Weights of a small mixture-of-experts language model, trained from scratch on English Wikipedia: a sigmoid router, a shared expert of 256 neurons.
Below are experts of layer 8 (counted from 0) of a mixture-of-experts language model. Rows are named router (the router's row for the expert) and show model dimensions 0-255. Each number is 128 + 32 x the weight over its row's rms, rounded and kept within 0 to 255.
After each expert's rows: a language model's description of what the expert responds to. This comes from a sample of Wikipedia text that the model never trained on.

# expert 11
router [123 130 181 139  63 161 156 170 123 159  79  78 128  96 146 167 144 152 184 115 163 177 171 115 137 180  90 107  93 139 128 167 145 124 123 101 132 160 140 134  70 110  89 129 159 134  97 170 166 138 114 125 193 107 113  96  93 140 105 143  59 179 111 122 141  90 160 139 103 102  91 126 165 121 138 204  81 160  98  88 164 163  83 169 153 138  86 106 139 160 162 118 142 165 159 110 101 166 192 169 129 172 129 145 103 154 153  86  94  71 134 116 151 215 141 181 163 159 168 137 148 105 122 118 159  96  82  98 139  69  97 156 153 123  99  87 163 185 170 111 190  97  86 135 151 126 125 115  96  91 181 102  93 108  87 197  71  99 185  97  94 127 159  93 171 174 145 119 155 152 127 174 104 133 177 103 143 176 148 107 122 124 110  92  77  99 150 172 121  87 149 129 172 142 123 101  96 121  89 144 142 130 134  99 148  89 128  97 161  90 173  90 117 125 154 164 143 107 139 116 121 109 167 111 151 170  77 121 102 169  84 121 162 144 171  76 161 178  92 125  85 127 169 146 107 128 138 123 125 117 124 190 100 155 157 128]
Description: Verbs and function words in personal narrative and plot summaries, such as died of, found dead, married, returned, promises to.

# expert 24
router [134 154 126 132 122 166 154 139 152 143  65  28 133 109 152 159 113 195 130 113  71 119 145 153 134 116 133  81 139 177 195 121 139  74 108  93 111  99 152 155 103 124 115 162 146 140  92 148 144  97 143 127 140 132  75 123 105 117 129  56 124 156 114 148  61 121 147 175 131 152 129 154 140 100 125 143 120 172 101 109 143 103 127 115 156  96  79 131 145 152 156 105 169  96 112 142 124 185 128 127 157 159  79  79 161 102  99 148 133 137  95 133  80 200 175 155 135 183 114 106 180 101 149 134 163 129 161 178  68 133 176 111 129 136 100 103 113 123 139  88 145 104  80 183 127 155 119 136 140  89 121 144 200 135 164 150  84  55 176  91 115 141 169 151 147 108  94 140 146 137 118 147 114 150 197 100 175 130 182 147 110 178 147  86 127 125 165 178 140  66 137 121 101 178 120  78 143 126 116  76  93 138 113  79 154 124 141 115 192 176 152 156 127  66 137 162 160 135 135 108  94 111 118 120 173 153 126 112 181 156  65 111 164 112 113 161  86 139 152  56  40 147 149 161 113 124  93 183 100  86 102 152 129 175  75 126]
Description: Final pipes of numeric table rows and semicolons in number lists, plus modal and sequence words such as can, would, not, final.

# expert 32
router [174 160 172 168  97 112 114 113 126 161 103  73 120  86 118 136 116 133 128  93 145 135 167  65 128 167 121  85 120 192 161 107 149 127 143  97  95 143 152 139  59  56 119 158 162 111 119 154 197 142 159 118 173 114 109 154  65 100 114 107  83 156 157 179  89 105 167 127  90 195  73 114 117 144 128 130 101 139 112 142 116 202 103 135 176 135  78 131 129 153 169 150 107 141 173  90 104 130 150 145 123 164 108  74 168 104 130 159 126 138 168 154  67 134 180 146 127 116 114 138 106 114 158 119 131 115 100 162 117 140 141 139 180 112 140 122  93 162 150 104 155 179 123 134 129 114 136 112 139  89 123  81 125  89  56 203 103  70 127 165  60 154 112 144 141 135 110 131 136 123  97 125 101 128 143 165 156 106 116 131 154 193  98 112 150  95  90 192  99 117 100 137 126 167 150  51  39  78 166  65  81 127 104  71 131 130 178  42 177 149 148 125  82 117 135 168 104 175 121 106  82  97 108 165 149 179 114 134 129 160 121 131 141 153 121 100  80 164 128  99  73  84 128 114 106 157 117 139 176 136 156 172 140 157 159 142]
Description: Colons after infobox field labels like Died:, Status: and Years active:, coordinate digits, and verbs like began, started, opened.

# expert 8
router [146 131 164 155 158 160 158 152 151 151  71  84 126 135 189 109  96 148 149 117 126  90 176  91 130 173 129  90 134 145 161 169 117 122 117  37 138 142 108 148 146 134  99 152 149 166 125 174 215 129 146 100 124 111 126  98 118 111 131  94 119 192 152 145 116  97 160 155 114 130 123 158 129 106 118 140 113 126 124 109 133 174 113 112 140 110 110 101 134 161 158  78  62 105  76 114 100 151 154 128 139 103  73  98 183 104 132 190  81  96 111 122 121 120 177 166  68 229 151 118 163 109  85 144  84 160 141 152 112  93 101 149 142  76 122  93  63 136 161 105 159  92  85 164 158 118 112 131 102 101 127 110 134 123 131 205  92 110 184 129 116 147  94 140 183  69  87  70 153  81 117 141 143 165 192 117 140 139 149  85 150 161  65  91  85 106 181 172  88 150 136 136 149 150 125 117 128 118 124 151 188 146  97 108 212 109  96  81 115 135 141 148 152 102 157 145 175  92 118  98 102 135 169  80 171 173 186 148 161 129 148  88 156 124 161 147 125 178 114  76  81 113 179 117 101 133 155 148 151 168 115 146 125 148 191 141]
Description: Section heading words and table header cells, such as See also, History, Awards, Votes, and "Event" in "Event chronology".

# expert 14
router [170 132  55 122  61 186 148 104 129 132 135 113 128 124 164 142 106 175 132 142 130 107 135 122 136 135 178  95 116 201 186 107 208  99 159 123 106 114 112 124  98 120  73 178 176 102 145 189 163 125 146 127 153  90 171 183  69 105 126  80  81 110  99 151 131 125 175 143  83 130 106 107  97 102 119  89 117 149 142 100 150 123 125 125 149 101 109  98 125 148 206  86 141 114 143  99 127 156 135 153 126 138  68 122 185 119  58 145 194 122 129 158 156 145 139 164 149 174 160  97 113 154  97 130  98 112 146 191 129 144 103 133 194 100 103 109 125 144 139 131 165 124  72 136 159 105 148 113 159  95 155 120 117  87 121 171  82  80 128 110  74 147 155 118 144  85 168 127 173 142  82 134 106 127 111 156 118 117 136 121 150 107 172 129 100 146  99 152 175 160 110 121 111  49  83 102  71  89 129  90 120 169 105  67 177 137 133  34 125  80 143 107  82  94 142 153 137 145 115  88  74 137 141 182 175 177 169 148 164 144 101  97 129 156 138 121 136 168 125  93  88  76 112 145 105 209 142 119 109 113 131 167 159 151 115 192]
Description: Nouns naming organizations or works such as station, school, band, album, film, plus table pipes, Party, and year digits.

# expert 10
router [127 155 127 133  97 153 156 167  95 162  68  90 131 136 134  97 159 134 156  97 123  74 175 104 141 137 116 117 122 136 156 134 110 153 176 124 116 158 166 192 155 122  97 207 152 115 154 171 142 128 105  85 153  66 139 118  66 125 127  65 146 180 153 121 111 105 165 116 103 111 149 130  95 156  76 101 133 112 142  61  71 146 140  82 158 107  70 156 123 110 152  53 124 127 107 158  92 117 136 164 148 142  92 106 159  97 131 168 100 148 125 133  95 139 163 167 123 196 175  87 147 133 149 130 152 156 158 156 126 132 123 145 140 135 133 113  62 142 166  46 192  88  57 148 223 131 155 136  92 112 156  86 135 146  98 126  37 109 154 130 145 116 117 152 143 204  73 178 107 135 102 164 106 132 120 121 176 138 137 152 146 123 123 107 104 128 121  92 159 102 169 186 133 161 176 127 127 139 131 130 158 194  99 127 154 166  99  91 150 117 180  87  88  80 164 136 204 125 125  66 125 109 116  98 164 142 111 117 149 166 126 139 225 124 172 131  91 170 118 103 143 150 122  88 129 159 148 147 115 139 138 163 124 177 138 139]
Description: Infobox field labels like Order, Kingdom, Born, Candidate, plus section-heading endings, line breaks, colons, parentheses and coordinate °N marks.

# expert 34
router [132 127  82 141  77 141 124  94 188 132  84  81 150 149 195 151 101 166 124 134 144 136 127 119 170 135 156  96 117 193 114 127 155 159 167  98 105 120  80 176  98 132  51 149 186 166 115 173 200 151 140 148 179 113 113 125 117  45 118 115  62 152 128 120 124 126 138 138 100 135 103  89 107 116 154 123 151 125 114 151 142 157  88  87 131  64 101 126  95  84 145  85 128 109 126 107  84 152 117 145 146 140  37 101 163 125 126 144 138 105 133 150 133 112 136 142 120 148 132  62 154 139  30 136 125 119 100 171 142 121  51 128 119  33 104 160 159 136 156 108 136 163  63 126 178 106 127 131 115 179 106 109  46 132 137 151  99 129 112 138  96 160  84 125  99 152 160  92 153 170 133 136  73  94 130 133 180 107 120 119 138 153 141  53 175 132 138  99 179 155 133 129 123  90 151 119 111  92 142  56 125 171 120 137 168  81 122 108 103 130 180 128 153  79 172 223 156 172 139 162  83 101 113 144 119 130 126 143 106 141 126 136 160 117 173 114 143 169 116 131  75 103 155 149 145 157 106  99 121 155  83 151 180  98 141 152]
Description: General nouns like people, community, players, aircraft, opening quote marks, infobox Status labels, and heading == markers.

# expert 38
router [138 163 116 159  66 109 166 152 156 121  93  35  87  16 111 156 167 179 141 134  68 140 194 147 173 169 126 124 122 171 157 129 126  65 158 141 107 137 131 133  83 101 170 149 202 168 139 145 108 129 136 157 102  76 137 164 108  80 112  63 116 129 116 132 139 122 140 154 110 124  90 126 138 124 134  64 119 162 137  91 118 142 123 130 144 106 120  92 131 173 136  75 144  92 125 154 117 133 159 118 149 138  60 130 173 136 126 123 118  91 128 142 118 135 148 149 101 153 185 111 213 139 101 144 112 152 122 139 110  87 120 101 171 113 116 127 137 160 151 106 172  91 110 132 130 105 162  95  85 109  82  97 138 129 137 143 133  84 100 105 109 185  86 119 142 137 163 153 139 169 154 130 110 170 153 127 148 143 153 116 118 132 151  96 106 126 130 164 146  81 109 131 131 115 106 154  95 118  96 130  93 190 160 118 154 148 133  69 148 155 218 100 139  75 140 120 127 101 105  59  71 145  89 138 167 184 101 139 168 145 121 140 215 220 152  87  87 203 184 102  65 126 136 182 133 143 141 138 119 143 101 133  85 120 178 140]
Description: Single consonants and short pieces inside foreign or unusual words like Sch-we-izer, F-rag-mentis, T-w-isted, plus ±% and Phylum.

# expert 16
router [136  80 120 138 128 134 172 117 120 142 119  52 152 120 176 114  56 165 169 119 134 104 139 114 151 174 159  98 138 162 150 149 148 150 171  48 108 151  76 182 119 147  88 156 175 161  97 189 171 142 168 132 193  81 111 215  48 123 149 138 132 138 126 158 121 124 155 143 163 105 110 126 132  82 115 150  79 118  99 113 117 190  88 131 121 119  48 169 158  80 128 129 115 121  99 120  63 149 171 179  98 130  88 113 126  60 111 133  93 150 118 127 102 139 142 186 134 137 108 138 132  93  74  96 177  95 104 152 105 145  83 138 195  83 109 110 115  82 200  96 133 160  90 170 185 131  94 144  78  87 141 128 163 113 167 162  77  87 172 110 120 148 110  98 128 146 133  82 130 170 128 149  98 117 134 144 167 111 219 106 135 141 132 102 125 123 160 127  85 176 128 159  95 138 131  98 114 115 108 112 102 127 140 115  88 120 134  94 131 107 166 134  75  63 130 152 171 105 151 100 119 158 159 130 129 132  92 155 147 169 115  84 119 130 116 130 159 153  76 109 100  60 169 151  93 122 103 125 112 193 100 141 134 162 115 162]
Description: First names such as John, James and David, surname fragments and word-final pieces like -ville, -ley, -ai, and name-ending periods.

# expert 45
router [201 135 137  92 100 144 151 123 157 140 121  93  99 113 177 166 147 185 153 141  90 140 128 162 125 150 106  70 132 124 126  94 165 137 153  85  95 108 135 147 114  95 107 192 163 143 102 131 178 119  89  93 171  97  73 123  75 106 122 116 161 105 106 105 121 156 122 139 113 102 110  98 111 123 100 145 103 127 108 158 153 127 102 111 103 156 129 124  88  96 140 126 121  91  99 107  88 162 150 164 128 175  59 158 165 179 137 135 102 134 134 141 143 106 100 188 128  90 125  62 171  68  94 142 130 108  72 156 117  83  72 132 134 115 109 126  87 145 145 145 176 111 135 187 191 125 129  92  61 111  66  50 149 101 153 146  39 132 180 147 116 167 133 126 158 145  98 117 159 159 107 164 146 111 117  92 145 153 180 104 164 164 148  80 156 123 135 154 175 140  94  96 142  79 118  81 158 117  84 141  95 178  51 133 101  99 115  77 144 118 136 150 130 102 103 147 128  73  95 106 141 127 152 108 151 218 104  99 182 138 107 110 212 110 181 106  68 162 133  85  94 122 130 175  99 105 128 151 129 193 115 166 141 176 143 108]
Description: Auxiliary verbs had, have, has, was, been, plus opening fragments of database and place names like BR(ENDA), Slavia, Mac(orís).

# expert 17
router [119 122 103  95  47 135 140  74 184 121  97  92 117 121 168 153 156 131 130 128 173  85 156 123 172 113 128  80 153 194 121 167 145 116 157 131 140 149  86 111  55 162 117 212 159 141 117 166 164 179 149 103 199  84 115 130 128 101 141 137  70 105 136 134  64  81 176 145  71 135  97 105 137 133 148  62 146 154 173 122  70 150  47 174 140 101  91 116 130 108  92 101 165 144  89 142 139 153 142 147 106 143 112 121 124 129 118 117  99  85 130 132  94 115 160 199 126 164 133  90 137  64  59 148 106 152 101 156 101 118 147 139 160 118 129  90 125 110 159  77 150 143  81 154 170 119  90 132  95 114 117  40 129 132 115 141  75  96 126 129 156 130 148 112 138 151 123 129 151 145  82 140  92 133 167  79 121 147 153 101 120 194 159 107  93 119 167 155 119 145 114 170 132  85 124 115 106 146 148 101  68 130  93 145 126 128 117 118 108 142 117  79 137 112 137 138 149  96 118 120  67 118 184 145 148 145  98 151  83 122  84  89 154 159 159 114 119 202 135 133  43 155 105 132  86 137 105 135 123 146 113 137 188 146 214 209]
Description: Digits inside years and date ranges (1995–1997, died 2021), size words like large, few, many, and word-final pieces like et, n.

# expert 41
router [190 102 123 110  66 173 154 131 140 146 121 109 146  82 166 185  94 139 128 150  97  92 129 131 183 217  93  94 134 130 104 156 168 122 150  58 109 156 147 165  97  96 156 157 154 170 123 135 165 119 163 163 134  97 137 164  77  91 114 114  99 148 157 139 110 109 111 135 107  92 106 105 174 124 139  83  99 149 159  83 131 149 110 136 138  91 121  71 158 149 137 131 147  97 136  87  83  94 128 139 144 147  95 114 152 108  71 124 137 124 149 131 109 117 146 155 155 149 129 130 180 101  89 162 139 217 155 143 129 103 156 148 179  42 173 127 119 100 207  97 128 153  81 168 137  85 123 160 143  89  95 170 129 122 138 138  91 131 166 133  39 181  91 142 162 149 143 150 197 141 107 107 106  93 164 164 143 138 110  42 122  98 208  91  82  94 141  99 107  75 145 130 101 136 154  95  97 154 101  93  88 185 124 135 135 117 121 136 140 105 163 123 105  71 169 139 153 110 131 129 131 151 204 157 168 202 135 106 145 159  93  59 122 155 105  95 116 140  74 126 102  95 164 158  94  82 138 144 140 128 114 129 108 105 139  81]
Description: Digits inside years and record IDs, coordinate marks like ″N, plus transitions such as However and Succeeded, and pieces like im in mimic.